config = dict(
    n_layer=11,
    d_model=192,
    n_experts=32,
    experts_per_token=2,
    d_expert=160,
    d_shared_expert=0,
    activation='swiglu',
    moe_layers=[0, 1, 2, 3, 4, 5, 6, 7, 8, 9, 10],
    router_score='softmax',
    normalize_top_k=False,
    routed_scale=1.0,
    balance_loss=0.00577,
    balance_bias=False,
    init_std_router=0.0158,
    lr_router=0.000931,
    vocab_size=8192,
    norm='rmsnorm',
    norm_eps=1e-05,
    tie_embeddings=False,
    optimizer='muon_variant',
    lr=0.0228,
    beta1=0.95,
    batch_tokens=131072,
    seq_len=256,
    train_tokens=659700000,
    steps=5034,
    dataset='wikipedia_en',
)
Below are experts of layer 6 (counted from 0) of a mixture-of-experts language model. Rows are named router (the router's row for the expert), gate (a neuron's input weights, with its number), up (a neuron's input weights, with its number), down (a neuron's output weights, with its number) and show model dimensions 0-63. Each number is 128 + 24 x the weight over its row's rms, rounded and kept within 0 to 255. Numbers have three digits each.
Before each expert's rows: "mostly gets" lists some tokens that are sent to it at least half of the time. This comes from a sample of Wikipedia text that the model never trained on.

# expert 24
mostly gets: "ions", "ations", " km", " members", "ps", " teams"
router:121129166142127157129123109090066096089134163127144105132135127117136146125139172134103125196121123088110128104117139105086159155145121147177149083152128136150125122119117112152105140171119181
gate0:165171130116134131165112115130136097106087147099165128142116145139142108135119107124089159096144115158071108195153145139112113146131123103164158126186126118119124122148127096118111149154168098
up0:149150150132161152160149123139118131109142125127162154162163087150149163121116109100157156155104161140065102122128142127145100163057170159109125149104156143120149143145132110127131150120122121
down0:071131153126141127165125097138126120143063125125110152128113139103098125079149133083081131157168112121149124119164136160151134140171084179118145107133132115115142163127127168141106143102076102

# expert 2
mostly gets: " So", " There", " Mo", " You", "Mo", "Flo"
router:121157143116153117130165117172131118108122130146126153112120127132136113145085133117110134119137103145114130113129156121169154108139159175094144101152109067146160145132191150090143121117107118
gate0:147125105097160094091145135121164116129174144128118152129149130114135110126103132167127128085138093149131167107123107141092144134146075126086125149114104105148094155144132128174135149096141132
up0:112129126166132140137118116121178162128081129150129173153100131144107127142152133137155110118157103125126142130132115135138129112151104130139139185136142100140116121130052126119134129139096097
down0:143128172135118145159164111136162120125077161149096133133106103093152096127119093144146129093172120133142157127138113110116133129134100097130128178161138103176139117113098126112106111087154165

# expert 15
mostly gets: " Michael", " Paul", " David", " Robert", "lin", " Smith"
router:123141148105096146145139171095130157122118155107116155128120112114132125136100102141135123152126097164114103106111154095100133098101142118179134089165172159115113144119140149119147106127142051
gate0:086141123170112140159148140084126098110082120137112155101084118149126103099103065126120115120090129129138143134117097149148116113122125143121150185125163141137152171144089149136095095086118122
up0:109118131159135172131115110109121112107106139141157189124119116153130088110142160113133159101132139125099106159084161117138118147121136125084155124137112101110156063125154160170130204104091120
down0:097092106144161115221160165100130101125133135121144117139147172140174103104120113105126107116135167181114166111119117159167112143122102135147136130081125116133077122156134132124128136132098136

# expert 16
mostly gets: " on", " at", " in", " In", " from", "In"
router:095117162149110103100173096137137159144108134173167130125134166129152089119134098122126119065134143116115129167134111110134125130143136146161113133112145121153087115083115145123099165083104147
gate0:119140092116145139078116153129146148114136163123132131140148140128164117110162123118133133146120088109135142098114102122122139130123159092150165123173115131169120115083107155155184127105122117
up0:092145112146162103121138130128164141158125116099114096173101126133081126092089123107108144141128138140123091122136110120140172121123157168095135112139116123098115142135122120110119116117124115
down0:148141121130110100098130125134134108092115133128089107093122130150117133104077134115126092114191128120120112141131147130151191141096091096141153151132141090139112088189113148115142098099137095

# expert 9
mostly gets: " p", " St", " m", " f", " comp", " b"
router:107051180126147163161139145070122101091153159131130168131087134109133163104182144147164121089122116143138150118140117114101167155149129147064150159100117132130123110140140131131150128121164126
gate0:151119120074145097140168113065132106159161122128116126100103145149105132124119090123142143102109113111128178133128157070116139170136151140096148168136106116145123137156131081134157085110094111
up0:114143063103159102086158123124120076123114160155153155150113147126136106115120136129129125110098102101121112133096156126111138148112161135167125157130138107123110107139090140144144106137122152
down0:072108096126149164140144132139119088118148174130148127143131163131122156097108112144101125119175096117164149138128123122145087069133128145123112133125164069082164133132145160122151101082126130

# expert 18
mostly gets: " had", " would", " has", " have", " used", " made"
router:121146132131125156098119098122146151120077110205141109122114157092127139123107081151116169122130160172076110106126117162154136156152103157122120149136108157127104092105049105161146088093133159
gate0:111113163133108106130131122148096111135127137120108143139093120156105134145116136118153152150058151114105143135108143091100097138112114143155113107151182097103150132141109117159134134164173149
up0:135130151138158094130126128159109122136158130078130092143121169123118117144122138148166142145101128111144146121114147120099139163104157133183112123133189120133124103118095150159149122144145148
down0:108143129131085128141148156177139134127115112126101094128104153151092118126139117125142103193098103134153109143127108079135151128120122129165166103152158107143157148129123125123116109155139107

# expert 28
mostly gets: " million", "5", "6", "$", "7", "8"
router:138169143145121091133101162135130075101112119127128157138110138136129112117133147137120163121119118101165098109167150141163166113145128090110139127098134125156156143120094089145139108132142158
gate0:142130100182159133162146157113133110155173162133126111121128128160157131130161117160154158130152095109072154167130136115117121106090124134152131108145152121103165167140129126134139124117128105
up0:140114135156166111171120152125120080158146156133151156137129139163145145103126138139131151135119108124054123137096136118104170087105090122152150117143170136101103181119200121139174112114122159
down0:141068151132090118150129151117104139135125111108130108112148107147105089116107170141164128167145134107152114137126109109158158105154129147100134098129145130165151128177139158173130137100103148

# expert 1
mostly gets: "/", "),", ",", "?", "\",", "!"
router:150128113143151115109155123127115147110145083120093152093152132146115118091146126075119127154161114114170129170161091127147134114151139125145112172141133129110123163139140083105096116114117152
gate0:092119142122160135107176103190125127148151091110129102127115122106150085112125144146126130127148128114127183098086121105128106162160142100140116116099151113158152137131120096079144110137119173
up0:124131154115142110144171124097143136153110135090143150132124100123108118165119089142141080124125124113105076116152165113160119104131137117160118138158176084133128116119143138152143120108109080
down0:108141116157149196132126056137154138140145106135198120130083122121106109141125127131102100130127087115142127109126131111096135110147115160105159100134126122145159123124063130139145130101131131

# expert 10
mostly gets: "1", "2", "3"
router:161108119092109132130138136109099125157146137158093128125129133172117143149145144144135110130194141174137138131116142131148083161131147128126144103085142133090173123127127146120151109112147153
gate0:127129098183152135127129147168170149134092133097149117123120179148142162122092085106150094113097134126105142096139123067155142111116111189139162128158140123104131139100160147169155150141147127
up0:105120099153163109141102168137157137134119156096152131135126141119131173118135131142129113110108124113130141101148103062141128104129128183085171094133133111089123156123168118167142147140140132
down0:148125118131125124112182133109127117131170116074090142111149083139114116098120120152079157186154138152112131144138162128075132159169118154120137142140162174172119107114136136118102083100130190

# expert 27
mostly gets: " (", "°", " =", "=", "′", "("
router:117117123166132108117103095141092162126116110117116139116130109104142111149130134088110084099200114116122148128120136133130131117120123142108123155123141160119165130133116136128110125137079127
gate0:167109111125119130129111127140128167112110096105107133103104180108139102095124118151108133105139148134115127111134128133142143126107111123121118118137154134099138119104172139170132145111141115
up0:139131117102156158149156130132112143142139102134114174126162130142126123100097134127093156113130127138132104129122096135101107095148149051153114155143137130143118105132124173110130143130137136
down0:103141146133130140116112110146105097161120124150100165143120134094122102103122113103125121127112175119154101105097103105073070112143105095077134148156100108132079143154125093144122148126152101

# expert 23
mostly gets: "S", "W", "C", "F", "R", "E"
router:127113085100126133156090137095167137139126103125156190137146112107106102145150128137081137138131127148138133140170112141102147141108087115143099106122084115148124120096151118125097108122138164
gate0:139125120096102152111107148087152153136114139096096118156152153142147104113148147133122126145127132139135135111160112136092144092175123125128163080162107151132145079153127098128108137130093099
up0:166135108158091117135104117118135138136147151160083158115102140135109101097134132133133131127160133090128137136102106206133091096097106149109126134109070120135137083101132087113124083138098088
down0:167131127098179135140129125152104165111106109150098151067095140078135107117096170089126183164130142125161103121113126162164094152105125143115108139135109116113152116138101121111100101112116112

# expert 29
mostly gets: "cia", "ford", "ssel", "ato", "ón", "elle"
router:098146136134137122158098142124173138177162084127151122158168115141109113111112130123120127143132128138160117113138137129123111106165152086124137097132159137137102100094138126112092122128106103
gate0:126158129151111108156154143142104158111128169150136108115125121126092156122129110101081114152164131130154129174131139141180136102129112101166148162155090119137110105108127105191108119098102061
up0:101084100127137164119089091161165118126122095129111145163117107117098115112167093143095133111111115139093165132137150126132128101141138148099139144112127117138142116135118151120110127129102173
down0:126130179127126152147161145152123130165119110120123106118098160132130130143122086151099119125147140126084148167092113102113103097126114128121158132125111131088127132107133120091134103115141187

# expert 7
mostly gets: " American", " National", " British", " States", " US", " football"
router:138133105134123150079103136119133162143159135142166114093125123161087137141149140113087129137108123141147110128116111125109119096121076107125105100164082138120126103103140138119153143153153100
gate0:135089125118151101102104123130131120109133128118161122100115176101122107129149134164136093132114115130156144168133093110113093156128095162115149126157144123096098161130126114067138106093141084
up0:143112123136172155081113146086137113148106119145131147108107160160127090157134122145098154101075147148144130101159156124137113107153137118085140128118114108115107154134119090084121077129122133
down0:135130166101113082154132123128146146142120115126107092126125134142103099121123130154123110138088099149128162095113152199106128156126100133067067119134105126112099130101147104138116157148100118

# expert 8
mostly gets: " bar", "sum", "sur", "bit", "troph", " tax"
router:113106119118107135132141118191125101136117137122123085107123104113117143113138123193148150148090108122155101100123150124151138092078147108169133131124145134110129159127106117144137135093095085
gate0:128116160137154093130091148104125148150147146125122103099124148118163159148178113133131131157161116133122125127173134122112138145131127158117124125155120130109131142125162110185088125087102116
up0:134108161132118109117148124186160116172113115105096094147128114081145088129073156112116145090116119101090136141117136111104131130088107143165105107075146120123126171131149117122124088162167107
down0:135133168143130130145162187173107126109133146140133140122171114063099095126089088148152082091092105166117144071135092123121105119124114103107157138103139096163138117124112121160132098161113157

# expert 22
mostly gets: " de", " Pa", " Al", " De", " La", " Le"
router:136130112149128096125144130145136161111111122093122136133116119135103118124136140130097110136103106092165126175120086089128100094146076120119141136101123122120133166192150146120139150117143082
gate0:122122123119150144079117160125122113127108117137184105154107143107097140145118152124115121114126128130097180152131094093087116121098147139135154136162150120143143148098149156150156134118111116
up0:128154107155092147122188131109153093124140156111135140115118120111143132138095145097147158113114136115091096147083129141115123136104112127152096124073139088165119126156148114119145125163096166
down0:114106116110095148120154114116147112092138083130141134085115103164125104093101125101119134123102133121110093134119105112134155132133132117111148136112135147157149090151145113128121114111144148

# expert 20
mostly gets: " B", " N", " K", " L", " G", " Pa"
router:144113147131138089156165153116157108130114125078117149145137122113103109132094108102132122105129080113127111116105110134103070117079118151131156123110112103140075103116130129117127135128123098
gate0:186130136110105095102138152125134093125125121110149109132064146142162137104116128105136108097161142087117155116107116116116098179121118159145107127157161139188119093139126099166092105085120127
up0:173171101101133092117152125147145135138094127101158103118130137152094129121114124104115090116167133117143155155104124130098125155121131110148103165104130127140133113146149138166143152131160095
down0:113083132126128111150132120155151102119120209156122153117069073094160101131101168136099154142129121121124131146128120112146149130126124125150124072153161165137144092117180117089135145112158125

# expert 30
mostly gets: ":", "):", " |", ");", ";", " classification"
router:165144131153127130107136108076106157103095124154115113177091167146139153139127158099129142113103111124118132118106122135118141131130133168127141111123131107113096151168071139130139148127133083
gate0:130169112134125100097130127141133128117163119150107113131079151090124103143118144093161144119127125130116112184112124121102121143119093186119187144116192146156157130128106106124114125153142137
up0:132171119137152081128149115153109172154156098128109129142121115121130113115122140130172134136148102125126128186114134144121115114167104151144170128142193135125136118125159100159130138140169148
down0:130089167113148152154159128108130163145115146140128126142163122124169113120145139110137098132096161152136168115130129113154138130129114082158124103104133122118148151137127104143132162160123122

# expert 6
mostly gets: " New", " South", " new", " Total", " North", " High"
router:119112132118113111112110161151107108138150118136103145102127161091167138144119138129114140104143190123131115166105082148125094161137105085161115153124115093124175089135155173120109094125152110
gate0:137106099135141140060113147130161132093057158142157151083115111146082120123143096136134118124142120154118117131139092135101109152142143121118096147136131138141149112152163138145130109097103083
up0:114102109128138114139149112157127119141143122162178113139077126095099135114084179151157155120126148183143112151122120088112120137150120110143115143104149081122103121174142120156095091165096083
down0:122128096106178139108109117158108123155112120155146140092122097124144103120129124114117108154098181163121139120115101137090123118152137084146162073114111151161124078120110103134139080141144132

# expert 17
mostly gets: " the", " a", " his", " an", " their", " two"
router:171102089141125151152119131184111130090146102125146116125136129144134134136137158126143163081115113113138101170133140119125089137115099137113086130142152120107156165134140145172141109134150171
gate0:127124120145113112119153143118126069143111147124111151099143125121120125129125137162155136120178115100139131142121143143090125142108121154151105120095088166125142110072136137155109098146142137
up0:095155119113100083123115108142161146153126084112121156127129115081117146149162158110122094111075123117143080114112151144126144112135157128102152109143126132158137143170146126129114139124147146
down0:152126142132112172172114151134163085117063132135157095097129117105196131159142140158184170121164132155131176118128125142078135140157111169155088137122097111139153105143126137110154118159123145

# expert 31
mostly gets: "|", "uck", "itch", "ock", "ink", "enny"
router:136112120123116159110147145137155133145150110157116161113136119120135122150146141146140111105154155158128132097120176131125148158085146132147131113149169171145111136137167133124121130161140108
gate0:156158109103160131145121149182133109100085130080128143114121105111190121110124165121126151156088169133136112142159150158125106120122152112142152138129097112109088132130093171108083124123142152
up0:150140132151135152170128116120128129128128163105153147081096094065142130166122168138139094125091122116129103173117127148081126080104089116107114167124104095102143057117139108114127087161117149
down0:118101134164110120154137119111091146147142158104177120091098111129146091177161127110088122144131147130169103143132106151114101114167133084129091122089114103113124108105077133118134139158141141